python train.py --n_layer=9 --d_model=128 --n_experts=32 --experts_per_token=3 --d_expert=96 --d_shared_expert=0 --activation="swiglu" --moe_layers=[0, 1, 2, 3, 4, 5, 6, 7, 8] --router_score="sigmoid" --normalize_top_k=false --routed_scale=1.15 --balance_loss=0.000148 --balance_bias=true --router_cosine_scale=10.0 --n_groups=4 --groups_per_token=3 --init_std_router=0.0369 --lr_router=0.000919 --n_head=4 --n_kv_head=4 --head_dim=32 --vocab_size=4172 --norm="layernorm" --norm_place="out" --norm_eps=1e-05 --positions="rope" --rope_base=7730.0 --rope_fraction=1.0 --qk_norm=true --attn_scale=0.177 --tie_embeddings=false --parallel_block=false --init="normal" --init_std_qkv=0.0395 --init_std_o=0.0093 --init_std_up=0.0395 --init_std_down=0.00588 --init_out_by_depth=true --optimizer="adamw" --lr=0.0059 --beta1=0.9 --beta2=0.99 --weight_decay=0.036 --lr_head=0.0131 --warmup_steps=235 --schedule="wsd" --decay_fraction=0.687 --decay_shape="linear" --final_lr_fraction=0.1 --batch_tokens=131072 --seq_len=768 --doc_mask=true --z_loss=0.0001 --train_tokens=817500000 --steps=6238 --dataset="wikipedia_en"
Below are experts of layer 6 (counted from 0) of a mixture-of-experts language model. Rows are named router (the router's row for the expert), gate (a neuron's input weights, with its number), up (a neuron's input weights, with its number), down (a neuron's output weights, with its number) and show model dimensions 0-127. Each number is 128 + 24 x the weight over its row's rms, rounded and kept within 0 to 255. Numbers have three digits each.
After each expert's rows: "gets" lists some tokens that make up at least twice as much of what it gets as of all text. This comes from a sample of Wikipedia text that the model never trained on. Tokens count by the router's weight.

# expert 0
router:142149114151111125102119184096191125141137151090145127136133144129145132138122136122095078129107161124150099138153160109154140117151105146125172119134145108137130078106119132117111151117144172103124148147102130119104151143104112084168124133098126151142116119113124127130062120123131104164102072097132181071127112109116132108154175135102144127143150109123081151128114101095117095108130
gate0:123118122122152095132109092148122142076111104145145127112113128128095133113095107125134145108126121121102142128111154169068136157110144128142107108157104120161134161136117142121185098161112106175095125117127131168131116136137187173098104137103143124083154156104096135157153143131132165093157163152133093141138139168130150177073111096159134126131123128144166112097131134140128165132145
up0:137149104122130146125154172130162167137125133095131147114134133157159110114148128102128104135156116120158161082115120093162114096122097129132159128103150125140136082102137144141111140074191170134168137139142120122158130159156087104135147098139141136111114092151118115145086148118125139146123088106119140078157105111145137109160152163096090109139163123115086124134101117113138099088080
down0:119096140121132116122119130129089113113123102135136134138124120120117137136143098152134120127107141111095142125119136139107140142148168131111107161147129142143119157119144128137162095161000084146133116090109132168129130133095151140119114179123133127132126137109117152142133098112134202123130132148133105121122126145145114140120136115140145102125093126136130141109122135141148140130125
gets: "a ", "1 ", "5 ", "th ", "3 ", "the "

# expert 19
router:157172108126134159131153157118107136154116098121107117141134133161177144134101133136128149137139164130135126112115161117159166140124130106126158096109116116165136120118148100130112131074158147123149105104133144130125129162162105092135155092088089139157121100139110112101034153097117100144095115110129089097150106105111111128125155148090133122117182142124077115145119097122145094114137
gate3:102175086162102128125134129129158144146132100141111119147158117145133109081104154101115091113118162150145159138157084104129153154085105133150150122148135125165104146113142148105128178107172097101106143138099119108136136136138115131142142175114058115132143125149127127184111137142102136112135104151142139122139097128136145080088156132151143113100127106104121060104133156109132123167137
up3:108148101117146147131133109130147111150129125091149161140150156157141143148121144156150156157134106095140150189093142125131139131104101118134128109142101152175073173132181131137124157091154092129157088146143138152154115129117108107135138132132103090140141062140137126144131129151087093159107128165131134162135101120148099121101139145115075095127130084119124148122179100101110129134096
down3:124131112128128166117128131109136137139121143091152113137118129124090128107143116106119117114145142106156136140103095123127130082149144154065121139176109128115129118093123132126149119119139090170102138172147082155132147127142155184122093163069142136147129141097166086136136140090152126111153156172146162139101144077160160087106127117147123142174123177088092131132142123118157127117136
gets: "in ", ": ", "| ", "of ", "In ", "\n\n"

# expert 10
router:141100119130114113158136110107134156127132101084118149114125099116139121134135155132100103141119120184177115134139109149114110092119134138157152129141152096139140100119122133127108142097135127106110118150146118120129149161159156131157153117063127129095092124156139114135012117137114130137086103100134105089123139086147134109116146157081109139162174113140124087139132134115124127089139
gate0:163115137123074150123168134122124137134148127101126124094152089114140123137127170128130119145147141138169134173122137145105124094128128134116084144099133120143146150145063152125089122123142107079156169156165138103170158151128153111160123087130130148132127132166118128158126114139141135118118119106082133107072128132120092161058122153126124114137124127183106065114154113132121130136149
up0:164118168145091144123111159147126129154142090127128147105145130181117121141156128130116127110137109147122095179110120124131080150158111111140114080107154119104163151162148158124096157113159107121154114109121132182110111069177108097147128138152151169148097141125116080090135106103106113146108151155145136150066128125141144127134128115111082143139151140160161107130132155150146117114125
down0:134158134123109108116105125143174161137142103074087119138112126135105105113165133124100114152152128145167086121122113129124105123126138085094088151152121176139137150149140128116197142149119102125103126089109124106138145129138096109160095138094113144163115161121162108143139142091137099110131114106118124086160094149160169162107151055120120152133130172130143168136133104141130123127119
gets: "(", "| ", ".", ". ", "\"", "-"

# expert 14
router:150173156140126121123134142098109115137151106112115149090148088148136137173107162103080118126112174164144108132133121101146133136128115128144180129136116134114139103117127131132104121083161160102108147105118128100100120155091115113165172104135130139145119100156134147146038115153152113128095117119110112181148132121100131139159151150109096152166123160124080124123110130124110082111153
gate0:151141107134106166114131117130132147140146104099137146136111118128130151133111152156092140114150123118179153142082136129153198147080124148121105126125122142139142103120115097166063146073174137133145155160088139125088128095099113122170141126106110123150143082140110107135125138128124145146109106135140152142132155167113137082103157110136109136111138174142127142141096139071166094135154
up0:163144126103149139172178130103147117094143160165132127120147110109118122145096152134161072135124106148112112163123079101120125120156106082149127153158137124167126157119154150163093128104139166151105138110137139103087167147139131144131110100130140084153109134163170123149132139153146118135077121153095077130171144115153173116116131119110129102109145099128127108147116090097160126149124
down0:134135125180168115073155121137129122127144132134125094133152163106173112147182180133105094137143141105077128077135122111100111123116098138112144091151110135103163162156132123139132142146133181125106148117152085126128114104124152123130155124122139137120122144110140143129150089106135092083148171116121140099141081081142141155142105136123137153129148158122087125156110140106151117068143
gets: "in ", "==", "the ", "===", "of ", "In "

# expert 9
router:126175126120130150132147133129159131126117106112131135128158138128137138132111126128076149132111141137145101135148129126129136115139075106148188139147111124144128092136110105134156112124115142125129111151081122133131161148116165099146136123148127149146110125156130106107000123145128100144101086111134112112128144126102140139116104135126105118165185114135109111115114107107126103117163
gate1:098136148130141149110091141075163141141144160138082138120116139128153145137103168138119145133113150095188151114135126123127117100142135110110125166125163068137139123143152141091109136131128092107129085115145161143121110169142123081151149107111099160113107150083176101104142086142138119156137118158125101097103128087125110101117123144136135115177162088079129159148151117136130137132152
up1:073167153120139170177122117111146113065148145106116185120092115121138114106107158147095136126134154100134160132115151137145132158132100072138138133107143068133082139121094109094126128122115097121164135142138160145113122136141108112116122136125145128153105118122170119107131143104150139130106154124042101121139114110152125096126145146162095133133170098133157116126104147162132119135142
down1:150141113133096107112127133126136120175102187107081106121132137150116136107126138112129127156145108133139107140132109156123122113125116118105079091116148127122082154071130132159149146108204114080097134132146119071104117124132126138135169107124106170122131137137161095115135146164118079125143111111152114134157113146148122117155128144152137081153160115187148133109110136153173123146098
gets: " ", "\n", ") ", "0 ", "1 ", "2 "

# expert 15
router:089161136151128138157148147097097130141180131085076167115110117122145111122160142141113061138122165143163086129116134115140115080101082116148136128106120120110117120121136133092101148101159117104151116121138126140133108120181121099149108110134125133116132132132152101125071130147119106178099070115165115083145128111098145147165139156117124142167158104143091115148144116145125132111134
gate4:115158115145131125110132128109135096171108170144112116086135186143127129112151154165144140135129137141145128093141148159108116120125104161118152111097080136110117124119130097129182115125138115146138081177126090132121113135153170120155120108119069154100138115100115088145113108108062091107126149109130136138152101129086124138139118113095139130103207134137104126160136109103149142115109
up4:159121095118107102165127113121109152131147106142161072132154136081108165187130139142131152132146085144087136151092124083151126143133104097140155120083101152138132087146135134149123104103131153114111125117118134185143120131148121127103114174143133113120161099143129141123123180120140163158127095103132095148115082143099127109117139115121166140124124176167114137169116097133125098116169
down4:151155112112102097151135126098153125147117108147141132147141101136113170189125118155144174097085151141141126079152173118103151103111092123100122157141164138115112150141172082128137135119170097111153110130095172101122093114168135121101121143126121103133111095153126098130127118102101174120127114144086122147106163087115128124120148144085161130096153124173154144137138100133114112129150
gets: ", ", ". ", "L", "and ", "\n\n", "that "

# expert 12
router:103181157135109136140125138124152104134147155124109146122138137104110110137110116144082136130118110148108092143111079131145111122136120119159158094125104159124140132109127107127107148120132108133142117147114100134113117136123119121132154123157130125115121111090124115143000082158128144158106086124122128106151080127089142118106117154109134133159148148152100152174133111135135122122130
gate1:124132110145185093087105135128176097131194104177140092151128122125109109163087167093116149113162126100136130175113115160129125129107162103133132148093125165111117085152132130093098120123112130127137090099128080121144119159167125119168114119121160127151166107125171138141116132122143107144104131136135136107146121106109100147125130151162104115123152144166109111171113096136123117093150
up1:113101091178127125120163133098148110170103131127100112123159145151144126112140147121138143084131120138135091115172134148129097143097151128177152161118121116123108146116113118092134122148126118142148123093034141125080149154132114124110124118098116090180089172138146106088163085127130134149140121116119107108083142146125120135114131151168128111156099120136121136080127127114096111160148
down1:123134145136114107111165101139154131154159149100147154092126085166190160154117112088133102144119116135136119144117141082144098134122113117133101112095112107134137105160156088152155142110130125119148186177135144084179115136166125131104115129087096131100089176118165112133134144116157169120091104158134113151155125132107091106176137100144123131140107107123126126109102125098133126116146
gets: "1", "2", "3", "5", "4", "9"

# expert 30
router:121147127180145164146160128124102102128149133096086159130118104124146115133166151120079091155118153146175080129127107132113109081126109132139170101105127144125128074111113101115123114098150157130129132121107102121164122151164139141155127091132099139152118121147100128141069109158114112165125087117167162096123127105113136120164121166121108115133159125144077096135126087095115098140127
gate4:132127137131109160141146151130129104149089085138114153118130098101087083125159139107136096151158137103164115085155145149151192145145138081155126138104097129085111096120107154126094125103128130133118091159155110122123109115095109141151121128153102152138072163138148150123112115143073138180101110134110144114133141132132122102137152126156089095115128154159118148164138112075110148118147
up4:145135159104128142141107111107141117136073118170121077149087141164113103103118113086109132141138148123181139133113126152124116148115146094102121159115097143093107132093146147101144107102136143095127139127149135153134099129148122139172174093134116162080114152135109131128128090108127162156115127097136112134152108095170129145121194153160101117083143148081124112112131165112091131146147
down4:142115104116144102101142128127154162119077155155113061125122103119152109133100092106144123122132092133141115162144124180140115144145161142118156149123111109125160080154074149109118121129172149126105114131094111098149131160160124120189119150108123119148117158137133111169145084137104114129144136108154165157126111059141129154139163141098111138111167138090123151120124120128108103126159
gets: ", ", "was ", "he ", ". ", "and ", "He "

# expert 22
router:115165101122143124095151135141114104151126132102115113111139131150151130129104131111107140152158142141088142146095147119148148086131110130121138114113123133125131120123161104154099152112129176116125130121162144147127131127127148150131150110151094141117107121131110113112010129112132126109072073115137156134138157116090166142127181107134112137153133130117054082142116143110128080105129
gate4:114103131095125139106137134131128121134180161073128132106160123112131119151119120118119136128134143112135152167108135165166102141177075093089104092142104130135133122167129099152116130128150164116110172119184102149137145124112134106131116142131126134182103124121095140060093115131138178107126111149111135123126164127114128077117147140125095090117114135160123098134135116103157137147192
up4:118105111170089175153119175113148155109144091126097118138166170132149140114122100124135151140151116157117107125101116138093119113138137143123128117134107172167119119137115096175106133152126138088164124113108168157113078143129147153122158096161116127105116164121150123132147100138121137112135128130098144083093125134157123159111111193155140141170140139114104147097131121101125112189173
down4:111135146124117134078131120120101123118129191105094102137118120125096109150147149124123136143169114116142137124107098149132140179149084132160114084111140103146143103131121113156093105088151100180122116103154132165132174145152109102120113042085115105118117161132119087159136131188160138122136167150103137101152115140148165138141118121132127125163115157150115135121127140140118120105142
gets: "- ", "\n", "| ", "\n\n", "–", "=="

# expert 7
router:157172122091104123146156146090121109130154128122124125109105116159150123143157118139112108131101162161128097119110118104116142119114134103118150108095127114125140091148132078106118167081131132126111147127124126117135135122157121107145136116149114140143123127130109103131000119149106099144088085124124148122117148120124145140149163136113137154147164123127172107152116112135123083125097
gate3:131132096142144173129136114070119137133109086120123124149164152124130097091132127109116130142107119101181135107146111138128139139119132125098147126111126121165140095135155105104157133137129099124107156138105158150162180122135130133145122158152119154111145167112054139110118131153062098164103153098146105112080114082157134151153136130090130145103135129121124150168154100171149113166123
up3:128099091137169096089123134115140182133125119123131101123160119121117132095126153139084154173124151119126149100141114199162152162163123165144107138104146124131139156104147160138125116122112121150106099119145125153100106117137156114140138150126096168098147144152114174082110125141129176154132136130121128151146085030157128136133113144126115119124129128091130122115145160145101118128153
down3:146140168157142135085124099119175124120114151131140112180126131135140109117116137154149150088139105174133131094104100149137115187117123127107130133109103133124069114130138151135126103107156139147096136120116143094133132131135060094130105110090136142127128151112132134118097154087141067143166153079128070121086155169114141141126148123143141167141156144109143106162138117139108166134134
gets: "| ", "- ", "; ", "\n", ": ", "("

# expert 29
router:131160121164134143145153140108157102142156122115089152129133143130109130135137135121084106141133144182122130139127139174104139086131128137149175138102114119116127061124127111108134117076149154124149129162105111097150125148117182130154124082129116141130125102136094138129029098142124114156103119082127132125143126103129135082155136145098121083163147120120121104126126112084102108106135
gate1:126169160117146133182076124111155138117094137139100127133084144149132135127115112149099101114139159137184106135080118134142086099134132136138123146102152140163118138104163119117151128134170139134120143093125115101128120138158082104130152100163132105153106096105161133122114135107103138143111129098166115142113160105089121117172150123149163120185126146112112093123145122192123131094089
up1:145130136139107136133139130115103131111095161089119112146159108150107162153111109128090127093102136109117127150169141115155111141090174097106123148184129103068098127153108168100112127138151106100116173112140168146126151124111137099145135166098133109113085160156151126115108138113126115129113102148122137111142105093130138093068097158134139171133132117156116175131124115120146131192116
down1:142113143165100138146145118105169129132106086126174143127144120160109096107094174117111155106141071119132104152121132124119165092120109161145108137117150118103164124169147104103122106114158156148128126141121153065136141128079110086125150080153148139083138155132080105137124152127142156192129126131143155115168124153114152095142121158114093137147131129137106124103147143112111101139150
gets: "a ", "i ", "o ", "an ", "y ", "en "